Below are experts of layer 7 (counted from 0) of a mixture-of-experts language model. Rows are named router (the router's row for the expert), down (a neuron's output weights, with its number) and show model dimensions 256-383. Each number is 128 + 32 x the weight over its row's rms, rounded and kept within 0 to 255. Numbers have three digits each.
Before each expert's rows: a language model's description of what the expert responds to. This comes from a sample of Wikipedia text that the model never trained on.

# expert 4
It responds to: Name-final institutional nouns. Last word of a proper name for a place or organization, such as School, station, Museum, Street, or a city ending.
router:142108170104139127173107145062130121153120151154084168173147126156191110108146135151181055164130086127129142101163078120146130024128144129155153124214117151173142076179097141094122067157128125139097096127102148159122100100130161117105190074120066090116166176139166077090153122159134107192147125119163131187089175152136145136145207144126151116096105146108093098143147099127117111170092
down0:121138077152141120102120137129128126151195121113131125160140093237146104104105115149092170127071136158115098205079139129151108145120082104109082139119183108138175176116124095140106175135159144122120205168069155066133179109218132189091148163251069163129116131178126114147150027126126153131147202173157117158119084122143084183150098110147129085107134094129155093156125138086128101171131
down1:117132125106157141103178104125136120136162138132139123169134141131150127126177175111096184110110134139195087122188091135165084145154188130140123143155153168162125144076155177176209203086101172125133172122105114130129034198170145105094126167131085097143091144178132114098111115157207105116128143170137165131179119129067187143176200114128118144183175177192114164085116105208097122138215
down2:091091173119085149155130139103134085138174147152111115176166146162190117137171153171149149156171133145098138133174132131156128120126114082104142082142128179179093149142112129178116106148087065106050152124077156117150130128127102147058144082114130159121111162131073108125101162170117126116174114144180140120110096155164125127125125068129098197135111103132168179117181081115177104117124
down3:129176200084137090112136114102133130144137166117133123108133139156114147116133163092148135110202150111159087168103106111154096106143106172134127127112163124144102107132112056057152141158044096121119109106148138143114110177119116123112069089160088141172121164086072147099166045145113062106113088153174182163171140130119119176129109219120146133124147115168137157208076092144097144179172
down4:181203110104081146176105102115114140091134112126160132137122119115128106098179149074186132108158129174189081139144184124119179072100165092115156119132135160142111125131158126123147165127154201090133158083136132162159144087094143134119187175139127144164096139117122199125113114178103190162116113182173090160152152132073178087095159138072087142173096131138133102116090117150104133118161
down5:135103173141103153094154080107088093124090179161109124123149200184087158142183085108150107110158100203189133135116109048120129036155131174120140173126132109155169141108163149136111042155096088115166176207164127148082113051085163111107090118137100120129156111086108123154134120132171124088122142152087088156076216121114112140094164102110067118116089141165129107106183123096118125107046
down6:161140146077146105082185119078166165161115140164109163190145148183159126089104193171084089117183116159121155064080133112150155100142129153154143118155133110170109115117123130088090096147146140113118144099089120177136132131173120108095131157123105128142106126177105140049187120191158105166182107107170060158159083162152147120100157082120105095145098176149144087102063113095122110146158
down7:142196081106124088119150136167147148135190144122094169141112163121225115123161176138120232107130129139124082090188147218149114156123083092191105125149104128127187124123061154152153178141174118124092114140190183061145134126115150171128126129079152164161098105131102167126076098172148063146125164157121145094143148209152131189170121158122116087167117106120101107114134151107117136080173
down8:136176069125099196156142155112131110156121111182180128094125090147123078093103086158145090075037117137090122129096124086128115165180133120079167099131141129123137145150094158128105137156110193108133135082080088123185137141136142111208101109142123177081098113137156166116151161131077121126128110081073162082100174199131112086192113165145090124104181176054135120094149168157140130149119
down9:147074091164200112176099160090122149111121124147103083144088152101145146201101161142080150174199146092150171094162117131140146228103085147097112067127132121119157140110133137093126130120166127089120173141119152175142100115123099167127098104154119135097122137097122143061128056083142105118143113121175112118178093106136131141083128133128133087143075159110174155118142105113183157078130
down10:122098136128179130118118172145151064078161180066173130105074139119138123132157137076187118151102139181132138123133129156083132107127132114120094169067142181121137129180127167199158116167135078097160070114184151123082091129061117105113157135161128079121085141102107136080169123108065118147151130090126164142113177108056127099156158142177118111117146095089140130157109140092170149107066
down11:121124101103075156118146155128089158144124144156135122147116150164140130085152125115142165137130119114066166154113089103157129121110125110118111036195183136104122115165169161126127159059084126136105200148118119172105094220120095131136164129064124091187105148105145099167153117075093146110074182122201116100146139120176138151104111106194124152129046096144150104122138135113067137203159
down12:166144120137103121117111124127101133144064131147153101122139150132171124093160118131145152131066134177118145160182163149146063128116114124129076098166134215145065108134105137101112101089091101104085062108157104117059121202093150091157141112116140185148103120173149139088137191130145112085132128167010177110174134109143098133136135142119124121136167166104106151158129096145151174161090
down13:115114146097170141160128105125183122145127120108118126158193161131095118126162144126162149115164118163117205155125121033115134111121108108134084161137125117231157139161091168151141146114170094130136053067136054131105172183126186090125133110114114117133102174118148149109134165125136119112132147145079159186154104108134102123083047114183140142176156167190111139152088106169115154149105
down14:131132155081165161113131157119116167117136155074159094143143160112097136108166136159109116166173123124175062107073081165146096186080146209107116105109139109120186133044124135155119124178143143079174123111116076137148119141122140043061145148071135120160075146117058090124192159110105149191137138177119103143129090144133104129132079079141114085133118109123125071132140110116185079158188
down15:180135115102189099148107095104143116175108177138153140145164121150113122095155206133104135097061069106101174150099116095134068095101161132092177068096185104103148121137105140155145170149157149118084184148140111139139135102166113165134122158078118119093174190121131128114169131163083113098156092143134153104214068097108092069102140132117089145152160132166101121122131147094125109096095
down16:144126100184141149133168116105153133110119133162146112120168129147117064142097117182125120042083102136134102087080096126141114171033157167074084088119155130124145137156094111134109111091105160117104116116121077115201190164105145106085102050074223150112095097109106131150164100056135117104138110165099032113112076133133152125141124106146152143134085134127089148125146167158123061073136
down17:127097088129136124181097147090126103183170105148136101095148085125113161125130116116178153131156152161086174127204156161125108053202134120102122085165099140146153019094138131206136110100141145155169138164126137107096160118141101080140137208110144098140134073118178080111138137165152139158097180164165127138137173148112067108122121133144128148167125093096123123143123135126115095097135
down18:108127100124112142116132132135105091084150113116154130131173121113165144111116138105110134140119156202153177152091107131175076112166108199146115165166198158191182149057158114158123102090146133140136103171135202123134081172128156114106131122127101131184122148139081163153090198103098135157153095153106102152116131142149088158080085148128121077150177186116180077060169092132102119137157
down19:110123140136140203182122153126146107115102102171117089152166155135123120081079147086104096138132153087079125088148107148163159102106110143114115060110095083075143146120081141132064098072065148205132114139086146116113097107135130121148155028077126123080149099162131153122083119139142092112139123163092147116167079146152158180109165176131133149146138172124157117132089214166108143147147
down20:177146139120132087115165097109172169131136146103178096151143155066184089138088147181164169159142118136159189144082139134142145165104150124100092089115100114093121110188123051156088105132076125130122107091136151161123097169145137110190148127113113158121079139155101156181157158099119148075107123134158143099171166135177146150134172125185070080096153106110137101100106094115122130164180
down21:123077113132121142138120131152129103089111108128119141157153109106136132121086170106126193159144116083098132123095133060178153104118136120113123107146118163086152096148087161091178078167132118081148061108088101188132131117123074098114082079128125156191116151151155077091105137171132132116100147137163086090116185094177195118129110143103127122136087132083156140134181086097058147140094
down22:156123115101144172152096109181172111167139105075170114129115161149098129137101096160117121108120154134126132086085178110083091184120124148088051178107112118098085066146100134138145189136153147137119170097101122123078078172138123096094144125147166140153111116178096125142126144125146135132083136130112111162112063128103140136220175083177139073130104109198108133169134100174120130062069
down23:128173111103055118117097176213126084155122127144133162178160123121115124114162137144183122104148115151093083115101152094129150066109151133122150147196103076123144151170125114150084079093113126088088137123152132110135153107084115116148111096110136061135067154115132110146116124149162126072146099097053106138044131115071126192135144157038108132067218097124117093118108175127138112131160
down24:182130135176176141191122133121097119151096097140073147095138149102102132162129201120144129111109163120158154138143134095111096130145152112122089115092106097163163136117170158148120107159119145099148105116125098130108074154146117156147245105164128113126110074117140161077116118064127089073090147101184066135124131098123116127140150096174159072102150099178144146134107086138114128164092
down25:156123088106117114111127150104081111161100132179118143179113082171116108130141122126105114159159132193152128160114107159125144087117120134112185098101099106136126183117096145155076204137124134151115062070132171081138097110157103092127152118174153148149102120101115146116127151065084180129071069124032212111107107153120161053121112133160144151197138110153126155088100120054148146135171
down26:146150153128067099111119116133098077159147110092126148124115125114132117135178129126111175130130090139108132158129115070183129146123092106160139046117142086134128082064157109176105115175142152139122098149111075120160132081122119105139123100093123143087111092052211137123113092126157184158164146119115111146100056081134111168154107109116140185097089117166129107104178114140104122117075
down27:171168118129162133140064118106190122145203111182100087101090079118133140153115172110091133155176100126090110050138137137116169135161137080126112078143077147109143175047133161133018159138164135125145140154133109128160168152173096102119155167158165154150139161138101205142149149155105182152089131132114136178106111194147173102155186154104178129140070107160063135135129092108124113090120
down28:098114083165140091117153122101115133125154122150133135132134105126094110091145182210136082094174093201128080132156153115121110072128122125104118138157109099098137143188113108097148122073164161129106139129122118155106177148134160139095114107152172090120158139098125143131072176141159148137108145116069119146098143168154140144146133226079065138120133104168105131130130176166110164135136
down29:095156114141188111173150102109146139160110112090117205125116138101145146113162150101093154081104111088195149209165119116163084200147133108132129077154146121149146082105151096094118167207114162133152146193041154145142139094166078099141052151119115130120113147125150086120114116125152131138055162107161175078124159118128137112109155125174116153078162122132137168155158112096133109085127
down30:145152114145157180073145134156164165160025098103093175115107133173069126142154163164132128147085130152104130117088255142109177070147090157133128160144145133176099110171154159105089099114150171132173151091152090173149123072101129085120149111170082115144144143096125118138121111117184119139120125152047137100089138151144127174122135174138146189137180099130053079157143136144170100115103
down31:122108149157126043078148142119105159121164113150114169131132117117096111126157123061123100130121117129130136126144096118164174122100115144155124067110178168118159093114121059148114099132108137145158160138053103126159122141133095137181088180187097080162118104146120142139072070054148098129152153159138113166149086134155175199111173100126153159172127075135106086125163139137175126121126
down32:161093164166086128147108112117070138107162100141057105166120141165176184122158117190134167097086117172118099133084053107129162147168139159173137065154127124055135121102143179144145114146126161102152160119082137128115121199188145100124135099149122183128136120130103144119111156119105133120143155097180147165087159159164101137159118114138129196113166170135071114156133128114133084164098
down33:152087083073096136125150121122142155099117084121195102105140105107126137132095122055174102163150092140144177122077176100116180112166199090204060161191116142114064133101212134111147074149126124112090135144079149133118180098105080105111123125111162099074091147108133117123108128139121154148106120153123126094103106132148130113094128149161168131156179115152100149134096096094150189077140
down34:161164158124130086166116136077094131141134124114113154126132123114158135094167151103169115057147136115157140102139133144114120150085130163125163089124171131147111176148138140128094217119117137119112145114102108146101128138137124164125097114161082050089157047149094205150137133156138125119059141095085116082090113147131165084189155113072150063132133101125093171129089109151113081147131

# expert 8
It responds to: Foreign surname pieces. Middle and final pieces of non-English personal and place names, mostly surnames such as Naka-ta, Mun-te-an, Van Nuy-s.
router:169099162120199105151111092154196167125082086081088141121146156162108197074128089153167115117081098046076120086140095168121048090118148188165131086148112142112165147198083095150179102177153131100098126122081108110134148111160164060128178154127150142139148116104218107137177094153103143150122144120171086160167128147144132089140142162156118142120212107139136119184128130129133124117126
down0:143090127134170125123134182118135139134164160120100090134119113141121133122139140074132070093125155104135119124097125124156159130148084151137097070137207137188137121124137153119122109152152144101128079168089169181070156111134164128143121188153120118145089034123095118108121147189056169146102112035098112136099198083125172072103133070147135111148072105096118146144183158123125091110133
down1:076151091108145110175143156146091147100124122175099175104188129189139137116156134125143106119125117093122139134110105121087117064097155144110147158129123093113139103115148124084131171127125105151152114149151131151191158122142154132082157163093103158151156142125154104134101103057137096076046078100168108133148132147122095104144127183117093126132137081113095109091175103082108116173186
down2:139166124133100102144175091062113108133094105155145161173189150120088108122133131047146152052140132179139115143158179107089097082107125127124159120158155122109146143147095124097150107100136118084037119219134151160120090155177124166140089097132105125150132079189160111112121133081188109131108118103192131082116149118132108089127162128081134151141141102172143073063089084133125114119104
down3:187108130092168155110105111121115135112152167110177154128149108008167139130198098154151116099125156113141066164127170147090166156131115126096144077049135148137121108137122117157107216148134113120144131145159139146124155164129117077123124173159130138178136117053101179167166082136088162081123142141172185114127118151097120128137125072097143135149099175157070211139082103104192158135156
down4:148171148124112146105086095139078128148134160157147127093119118114146085126101138201166148082130199108132094144123110099081140015102110110141089184070130056166119066116192190123082131194091126098161151095114148117076161143117102129175150133120142066176126095134200149216150116121169160107112118109085125168153109166149126129132076078189122150189123194060104124118142106103133126215100
down5:162101115091151081117157078090121137104153132139115150087145120105162176124185086152120116118142147108137119132136161106123119136176106102128091142063077134140095080165086098149108106145160073153126122148185181193144116072139131146107091150031123157089174164113109133080117122148092098138101170121208085141063134117133150043135088130139103175175128095125101122144121154112154141127114
down6:144080130127141139099163094105180146120110143095159158123099176130182158143174097146083141194159090094203132145165082164044100094089070145107119123144168106141111153114121080108191075131167077162131066134111157111134133080089098120138094115107067095114085122031130122170122148120066125110142100126166138144081102108155147180105145173107122136094158064155124155117138138140173084134087
down7:120176158163059158150151128107084139118095184134203135106159158178107127134096123117088132138115177099145133095118117131074168147100157141130162122150078089180109132093099150138113164120127136138087129072122092161103114168115161089188101135104128109108126150204088161117153130052174076098104147179138075136162130111152154163136148164159088137125102101130106063115098173150196103172103
down8:130104113139116162117101135111080159135185093057160137054105127110169112084150131133162076191134088054171097142143074127124110119142098093118142101122099070154127143120128169173156153141084121164144126064129137105136131172084176087109147116105141076158114159133156084138131150173097125192160110170133152178144112095146113185113152239102128118128170102118096089139109098166114131135096
down9:138094156107185085149186080129091120133143133181084092158144154135125131075191138142140125137095180085061127096078125152179103176076100152199077195139098102176114195118156139129193129083112172197121108120090185097138158143069095191094158161192112163119183139126145170117036154136141175149151117154065135153151186147119138147130133200154137122150149119163169120131173156105059101150125
down10:156150054143142139123141129137159124075113164134119100079129124088152126188090148140146137094121108137119107128095152149215127128115115174180144175106163112121167185148103179112151114120105111144127111115135189111157106150101120179097156177149170106123086141120140186107101152184135131086119092117083157131110114131122123091132194171168205136161172126081067201155182129127123118070119
down11:122146088147087182119173098145115112144154147182085103113108077076091130140163113134125149115100157124116130148094124175063143190124129093114050126157094084134141120113155161119152154049149119071107162123122125096161145140132082132161190139080167106129057095102150097136069131093136142115142082098116159114202105109051115112117091087133148128143145087112129122092184154165117147071090
down12:092106099118161105186157150159119176109164124122147098109132130131139112117152130147063098073117075151100152164169191141130138150102109199159179172136150087110113129134112121134108079165121136102159184124190195155115150096074156063111091134137150131163107153107110139120140144132124153094139144114152152169183101162098101117168099134115127175088094181116115130159089115116083178149178
down13:123119114120090128119140169111137145120092077173083134142101128079147135114141115175162216156173118107160122138040117087131184148073142174138193094147119108152129120157118126149082147139179126175151119097165164130107106135109111116097131135135115218159131083185152148183130127066077078125132201140152054104155151161161133132177112092100103153171132103197125098096088080126110131126122
down14:038105150128105146057156112123155173175053082136171102177140160083167155093063146072069070131117094154168089168106173158137156127130150098091158207150105143106064085126088124059116119128140129101096105148096130125114121077124074156154133100119146126129130175145117120133169158128132126116075122086185036145142162152122167163148191172123123151126219122142119115152107127160160146165117
down15:126172132122085138097139098112182115143187135125112127128166149154062079182092096130128153163161134155180124134120178124137146122134115167107104198144152115136167099126158103088139144134159102089129119082138108190118105160124084163134064129127141126134120146145147153187117184095151136095086133158176106152169084112142165098081093113101134163134078111108126101100174152134145090089134
down16:078070131100139172106127136110101121127123069138132110104174111119145144132114134117099118108182129103136082161161082151130084179099155144117144132119120148165114101090142099128131139137122055165131204094105151123151104129146189102123120101170176095105110124130048118133078079136128129149098133101041050068067082161149182066150087107104123094170099133133183159135091088116106108160095
down17:174139113060154179119117213105130112114155164167138116159126177147149148075123135132153157154099168113124078130118137129174097104140123126141117099111088116116118079112180075124131173162149100100170122117099111089103106056129130133123166111141126107138094167120154123105141060114115144134144156123067119101105105131154110163156140147105106148136156053146104131145091120108151069127128
down18:150162054151100128154079121172195120071132115138110143105149114101112142065114185108166147126120148092113076207156136117096161086133114102170126128101134137124141163171134141159128160106184059097089106125103120105122044122154101116140078158187172085130141110160125089086124097119171128121214133131125140111138159112153137188145124116146128180102172112154111173116153126105117121127141
down19:112143109104116092165130169074068080096178168123086136115135112140089140159101088164097180130098136112088155178160098125041084106108120072163137207138150129150112103141196168098133129111139109164158096079106120137107087079147150125079073159147070162123081092116140092112159131142115121138106101199112137138119141123169098125110168124127170105139102136138138106081092149130109151255139
down20:137059132090059124137167126106153186115148118088135158080075140098139116098135174089173151188156136165139139108110138185190145050123114170080186105149159156061144109090180162140088149119159151108095140142143154086149104095148176119139108099136124125119104141153102112158116155154154183176100206133198162131102120108039194136120129085119171155064084157135150125101157096134162171075115
down21:144111074116148162141162160162128170078132125091090100107130098141099128157170103122142085118153150157099119151116149047113154118168130090137134130121057158100080206139167181111103169148158171113116153136101138102079142078170122114086173159108213122119116087105107170171138122126135139093127101116147142076079175130114085109096183217125131122096086147141083165100178168088158145108124
down22:104132145111140144078118115045119065127084098136157125137139124162123143071126158149148141183102102098098138091185112089116123072126115160121131104168138206128114090131140115118152059097101173133132067178105069162111150072192113087104080075068143093103148086144115133192165074123135089132145133164179094152118121115215123140114145181079147157131102141131132123122132091151187103135108
down23:135071103131113121119142086143097148145203127086109098130071077096165104158110142143122121088101144212118124113122107126159121142088122141195143106138117080148117087156110131100162145161057142099127164133147133104157071079158119136095075131170112125051107123196104151133101205128066105143163109158200145139091161173148135175097122115136218116139178110126165134122096153154199163131159
down24:143119071103057194117119156145114123090102125103165076095129142159111105105082058097149108183141151095043137138132111121124104148092128155027062151097080118107151152109104066121127156127172154090093131095067071092107079107191144169127095163057090105170192136150130096131088168114171159119165116111136189109126119187153142160110137065133157099137166156197051096147116126183129154115126
down25:167108138143129088103110137120111147130165116158084104097129124069133098136106155138132192136094153058009141139077133183080150141133158174089066173129154067174144124135120105133088102154151163097133140132137163109152122160131116089126145128156142097104137132129023085107107219094168126082119116129075118144096180124194129139069130127146119144098101127117124158141221091147162154113161
down26:159084170134118170111120139097121114133130111099061131116198100171121096102198090073175145117156189132159115116140101138138072131111188148092128127103157138162131108130130096149147091148103134118109087163115153189142149169212154134098140101125134146090112143128110151099085192174114129078095121165166144176123114132133210124135128102124188177159161014103162126152086099113120129142111
down27:115113079112167112175172146045148098102174113128072107150115141123150123137092098170121143078145092091118091158065064124125110118090129144088127113170090104121162116048091119115105097209097125147135154133183131137131106120030091089131113127127148135133125114115133075118181157150174098168119148145049152103133111168110170149152137115124131086084137090120211134120122163170195151155112
down28:151117108158117159158140142111120116077131151083097110082133152094135110161095154101087163083141166099164139105158115150124108123104150134094064209137121148116147128175129103109140096201113164171141068126093120175137108164164105096162142159118172169120133139024152152159069105087104092095159099087157117119149164170121084143125123126144156103055144108152119125157083100126102101136101
down29:156115134156097095130146150171172113090157120154109159054136175141153085101121141165177158107145187103145159132100061185085110183125123192090143108115103132143116142131108090162142171118114152083071091136140143101136133136125106111134117178131153103089129065111144179157095145095072149163097124145083109180137062203045115137085060177111196125136171107119134130122138144102106157113185
down30:100118100156107165171115126139138116075133139074131103180097117209107127169107118198143125155131160178097132172107092152116103104085148158119110143208134101187105105086097084050099085142099166102114114096125100169096105165129153106125089141154127153168152169167150127104151103132076165131128111164210120129118101146154158134186161126166169172082119130120075161145136122076162101152117
down31:098149105090140138098100156104124140068133110147161081092104126126122136185153091083141164150197117177147103126109150081158108157075130138122106141146096133105152138071106088100072152158105131107151090146145136096177129148133115137172060137224231161176084114168086128136134084099154134095130142137167089164178113145121117123133114143136101082138115111162164134129155104112126125144155
down32:070122155072151174180113134152167096089112103173137163124121153056117129174134136176108155039138082128140076081132076080155041160128099149077140129166114092167148128090055129144168113170173102110095115132091118161123143170144127130136081078163140076166138118122143125103135100133145166139163159098155134102124115103102110134098114167109084141173157119128113165153103125133153155104158
down33:138118045096143164162099095196142143068149144175120127108081133067134176103134083108063166115133128142136179147079128162117113177108117143152140138149142129114112159107163135164105105097101097132099109134126078087168160113105141104100127143089148178160156079175071142094114040150096132159127118125177161156139146188141061067128164202141114070131155170160186148134135108135134192096131
down34:077090163126133128108133122116091141152202142091107152139168214134106116102124158184145140173107176156132162097053113125122192105163133161135192119118151164190097145106149152112114099140163131074160167152155174160193131105135132158122104113073167125107141086135108103126125093108105134131120114100109124111116100129072165140149101054088134191143146110148113116183149087137113094168063

# expert 0
It responds to: Personal and place first names. First word of a person's or place name, usually a given name after a separator, such as John, Wolfgang, New (York).
router:131100121077127088129083098086177160166116050113102204098177200136138129153100165137147113105166144080100133151133118098120163085143153110114145158077131199079166082129103110127108061167227100124085150123109130124151147116146116134179149132115165140170171182120166143091172119099151142134105183110090146111125111123128107125146100140117132132085157114110111129119142072140132116168146
down0:166094132091094099170144083142124134070127109105162089120118122179167087098171084096047110131153145111146172157082162134121160116117103165147132136097125085163122120144163166151175132135142073105140154105097124132149111088099229150082156071119073164054157101168087184137097116074124099155154122127151147141112157125091087163089127152078132171121053105094091049122146105167152128099082
down1:091064157074103092110144161089093107151090110167147166160121122185134144116148135097168100164176176111120096146139088144080103098101121182111105157129182100122101141141154098145083103117085128145107136103155133216103129101153134121098159151157073115133130179140168097159141117122156110163128062180141104140128161161134104122141115154078091099102051183123097082054093164133100102176136
down2:105126145107071110109124143163129151139094162153144151151050156142090128092116085163168129152083118145112124100118096151084108098113125096131115163143158118117143187177112145134086135158095092128160102107112168100121139172062148132123220104134143148134098108108172112106179144111173155092135166123112147117185129146152072094081138127113091166124119125104145131061150173162145120094160
down3:196110121063131187084182087101138150131151081096116150150085137078095156048177129171149204176133081103102096095083119117137225168157130138140147056119184105139109142100100096128122163136100143061126070156126111143128109115087101128144070156078153112107088171139148118120096118112064167120100134080132101136112127101082107095116130159129141091125168142121127141114122114039157182121063
down4:151130131099075103119143133097139167134081136151141121156096154185138091156084075167073103107067128162145092123131176142147114133144081158105185051143159154129135073138092162148112068154119171142150174139116116114166117114112186152145108110063131088133136094135110130150065183125117118100122114136104145140155124122129109155094057123156075149066169119201118175075109202115120140116128
down5:085162075109150113108097133136071109050113130114110144161169156127110118130077188131093166134143107129059121168179089083110107070163182086131106134103121173148103111153109058175109117188166168161121159108098114102132144090098163134094178123085118123138095177111100145102090088151142025115155121141060130105112153153111101160160123145079122083155134104097086064095083203111112156166089
down6:166129168101093199082125101138113127137127135144113164157103149133150136062100148095122100152116149112155098088139143076149115088167100088089108091184097141125117098155108110138113110131149166134120091132159107183114129093152149095067112018136116095118172176157089154123140140135126162123084122167113136116148123192115190088106102132170117194119110129115119139135108145098107064124117
down7:123114145102136096115053131132160138108106138142192129142099085155128133087202127157212157094143136182178129112098104142162174131151117133158102095086158140096117157136088128159133211122129175069130093095143116087179145051101116111111158126119130135121085130052127174174120156186112155126115106100179103149136097113115101096116107147120139186120164036141126153131155133120158107046127
down8:128053137098156131093124109133133118123147100116097064142128103146157093134122161133113084124076153184154108127097168071170081125130155124108148079119128105215149037193158063118149116081084130137104159167151119200151135152177178116157113133147060149131186140099126135173066085154102136181195047150119084206166126088127059142164137128132079139121132139110142112154132123092082126104141
down9:183177118126123115084118146140132086114113117123103151110118123106095156128101100152131144113126138140112094104169168109167146108153107114214223125089141118099196119120144144114108157154100172108111127153138120082127155057154102104179137142152118125110141129153136152104096128102114144121116128137125126133075139139102117185069126132148180180143162164167086117104183153148089129110116
down10:107126099165125118165129163104083192084060169121100131149104102123186133099168163142136178129087138135081164085099111157133105172138157065119143153136095131122090105153166161109117104163123094055145089085145112114137100046155109161203131109150137142142110146119117034132093166059099162155125152179074155101161095117114053113087109100149128162153171117131128117123114125173134171134126
down11:179088140171120069128135108155098079179053099093131099205140117110134147101147168122069143102189144071105101127123146149144123149082132115150084134138132165183121151159132117127121134119130146149089139156103163143102112132119141117091099116082121168155171114109076149115116136105134124093112117125020192183106181107114174112122150062143081201104133155121221051102143128117126089209172
down12:101174074192149110097115146160111136189134144132127121125167112082131149103124129147125099023122151110130139193093150156104080174146121146156145035129165125164091191083143188127138153104084110167184143167099156086172177139146120160124126136167140125107118148124148113127121172120103140119099142109099190145141139146127149103128108088169123161163117138091146115071159137122135116054125
down13:143131155109131130179081101205133109126107204150173081116151112080162128141118072150120136161129153100178064085135164183107114157163081118118062156156133167140158149197123165115175130111110105129166144143159056099144154101053098182105169160198127080129116068134078113075129118106166131065092115155116184123133115145107144142110125147188122150141143118119144099099173114150140103113151
down14:112173114130167126113105128136122097093147144096088164159129150144070135081144147122163102142116139090145148123158131162134118158133127118123177093167077160100108155181108178141134135110109153110151162122115111146147146136171157107128087123110089196078118168196121155098097139066138191067081145185058115105111124137196205177132174150140149157121128087148200135163142203170146109188160
down15:070171142064119069057145134165174133153137101131153117113144130071134158134121132098080115121113151132133081083124188131138123135156116147142089076186167099147110135125105049171161169147118099139193133096198144131142073116155106130181108173122134185098106200173069110109100151217068175064132116104196113192078130110164141137130166094094168089160123096160114160180138188100132125188161
down16:118147142164154152110091182125097106050159122136114099103141115104132117130071097107154103132075181136083130153094111112116090177142141123088115068117100171143143159106137138175113175156110055123092137134125134151122118139134129111152065128106133153146140125171083125139121099136131089179148156133163133121124107100063126139120112118157091125140202080122125124107136074151090143140147
down17:086143075115128134087137105128169076147091137059093117149146165169110114147104067098075108086107125148143134121144157110132089120131126096090131111180149108087153158121107124157144165121089177141111181162131140106155106141139135111184104065183160110126140114100109120072149139141145113128190133170071117112116143095148151116169188171162045121103135133121124063101151184153134099117134
down18:142106105119199090042137209135111128146130119091121154143104142128147131092082106058083088083143078092111161110151132076156119123107106125147143067098137142137131140107161094111073044112104125161147163162125195155156142140152133145125064176102126164167169135077075229094131165156116078126145136133145109129104161144192171169123115137165141163127106166119132146115055140104166096151163
down19:082098166137081148093154161128152132097113106090147090104106108083176102156106192093108170175141131139105179171081088123117119121104202087133114137115089082130190098078136091131161147098149147138128087110152131153102060143159106156162098109152146157128163107110100182116106129129156157121138131174182129121110150139078141080096133104119087097141103154155147141163114076089081144137134
down20:068091125131110163148048153101162121136134126152161105109139143135170106079152138096136093139156095103106121152064162140167104128175123109163091082104165130121121101096122139089139159098153127149184069105199085153130093173148136093105130124158113152138109128088145156140114148081144088096082098197246171121175088105045180167069117083149105167130129120191127113125142126169099128073121
down21:127125105139131131171077167168146111093124161084151129081160141131092152166169107142104128138133134158114086166131161196108102169120139102119150187184127141039156158139122122109120194096084131149133123136139110130147152121172123128113099149148159131165104154108159138152092160114111132067125119093145137100138121102141067128113114043171124151134128143142132132154143109111132092133106
down22:139130166179103105149096162172119168203138082186113121075134124141146156121136094145145090152167110162121162075138093104165136139127143125119060173122091137199152170132111205147140147119127146129104123117195125154202121134121123170128065144121144153111163140045140124110160167140171144099170135083084107109118156099110081143132070070127095131120110148099137126174154145189060187170079
down23:144116166091046195133126099141179149154111147091149092083147076153104150096094103141164088104147166076136151065105137178145137110152084100155118116100102141147066170124040093112105160122154188149119103105106044144177128070048171130169157107088154130150137120133094080151110116171124103141133079149055117114146125143171132103150114126128089113124098101162142104167179100190114088125071
down24:096090073092101156157145174115194136182106098145188118116116151150159112164186113078121132090119115213163072128207119137119155179093137085124133145096129179132149166130159094113115173154124161141177158105179153136118178122130132170135137080137136130103079135154112125129119105113136115099187089170185170123109153145142107098151131143082125144082081073140081128101168131167091146092163
down25:114144090124149055124142219167133141134165168102108086109105119096100061107150166162122102104165186167104078096080109148191149104115113149153100095082161151128134106087097136128145144119101077131066087096082184123135129090108122153121128155111149092107079112127091099163126182094131138181134124144209102142124121162139131154090129107134156130163149128135178122150147162117115180126136
down26:095143106133131123199111082129175124122133145075092089125149178144079141086121115183117092115153136115094133180066164137125157146071134142155088132154205127147091107149125136117137094119124159129143135133146123112132145092033092106152112103130140195125105121103177067116085111149169119154122166068138126135136115107072116081142162092190080082066210106100167166154175101210144132108095
down27:137151114128112110109125100109102120102118137067126144118127117181128190084119127158145114127072122083151115145145109165098091081148079121134148174171104088193109109099110176106069190129154061094088112104189099139093127043164152143137070116120093107097117130132115115103108113104086086143117124051117120104108192115168100092132129078101164143108111128102096101119113143172056124144123
down28:171165117083180200144051107180127130147101157102105119112112107151186118185169125170174152157136136092147190151081150141106121133095096137125107141131147129107141140089170122078191121086132165107168144169104159119160200177141082095164187159127089175111099109125145151129118115137094129147090089113145131133135090118181104184154105123071089122125153143103106086135104149115190081119120
down29:110114145208083104128118107114080102108153080147132160125181143117115103207085120137124132100109132069161166078102111117181104103167202125137088126107139126212121134097140166095113158165170129115158184081126074114141168152156192160178137111079122133147116093121119142164112097237146153116199066111188088121089106171149101145177084069088116058147147171156139171110118107133136171092086
down30:091127070151125151084102099117082136131057141153186149118091174174138147107173147129141123036098092110117097160156139138093130094118101104158055105128175123136021138101142163141114107160112160137116134093128095174136161127135115161159060113134121185118145130163109151129068136061117153105135175097120064151138158100173158123092105085114125154145071143148087099113083102116197109134136
down31:149067144125136103123057150152176072136091130172160101112132132149128129135141086136102149159145193160114118126128117147123172137137056126120145117191103122141127122109144197109153188174159123183075083144147132127110077097128142128099115125124090117120116145147121092196131126161140145113136137118090114067086147151140085137131099115157124081148137137134110167149166158094143151103114
down32:091098109156101080169113159120130101116111101139169097119109164101160199129162148189146136136190133124119104145097165088136153158098092139105118142127083091102135133092159120170188112099169160144124076111115116145143165124068156106155147185172188084116070125136111172112108144137108178160208102131099222111139064148125105088078066168114123090140107113069110159146116200120084094107133
down33:143158105146098042117072095122150104142129140068158125165201114163129099092094134122072149164102082127171169163134136114144114160116144118157156187063137067157142155157118106133102101123142210112161133164071072162130119144126137118155146078119064129081175147100128102132089112154153103112105145158171090128140135122123084101117120108189111159123131085117128125102103098115164170099155
down34:127141126146136166142166110190129166124102161135138080072136110086125028104116101161119112114136087141111105191200128170140104149080141112116085170169169118156110162118197153102093177118165109171132118138127153120163060159080085109108156122120145151113144048167059118071086121122105113100136109113156097161150094152171082155119104164139147097159095099188125105116126147135125173117160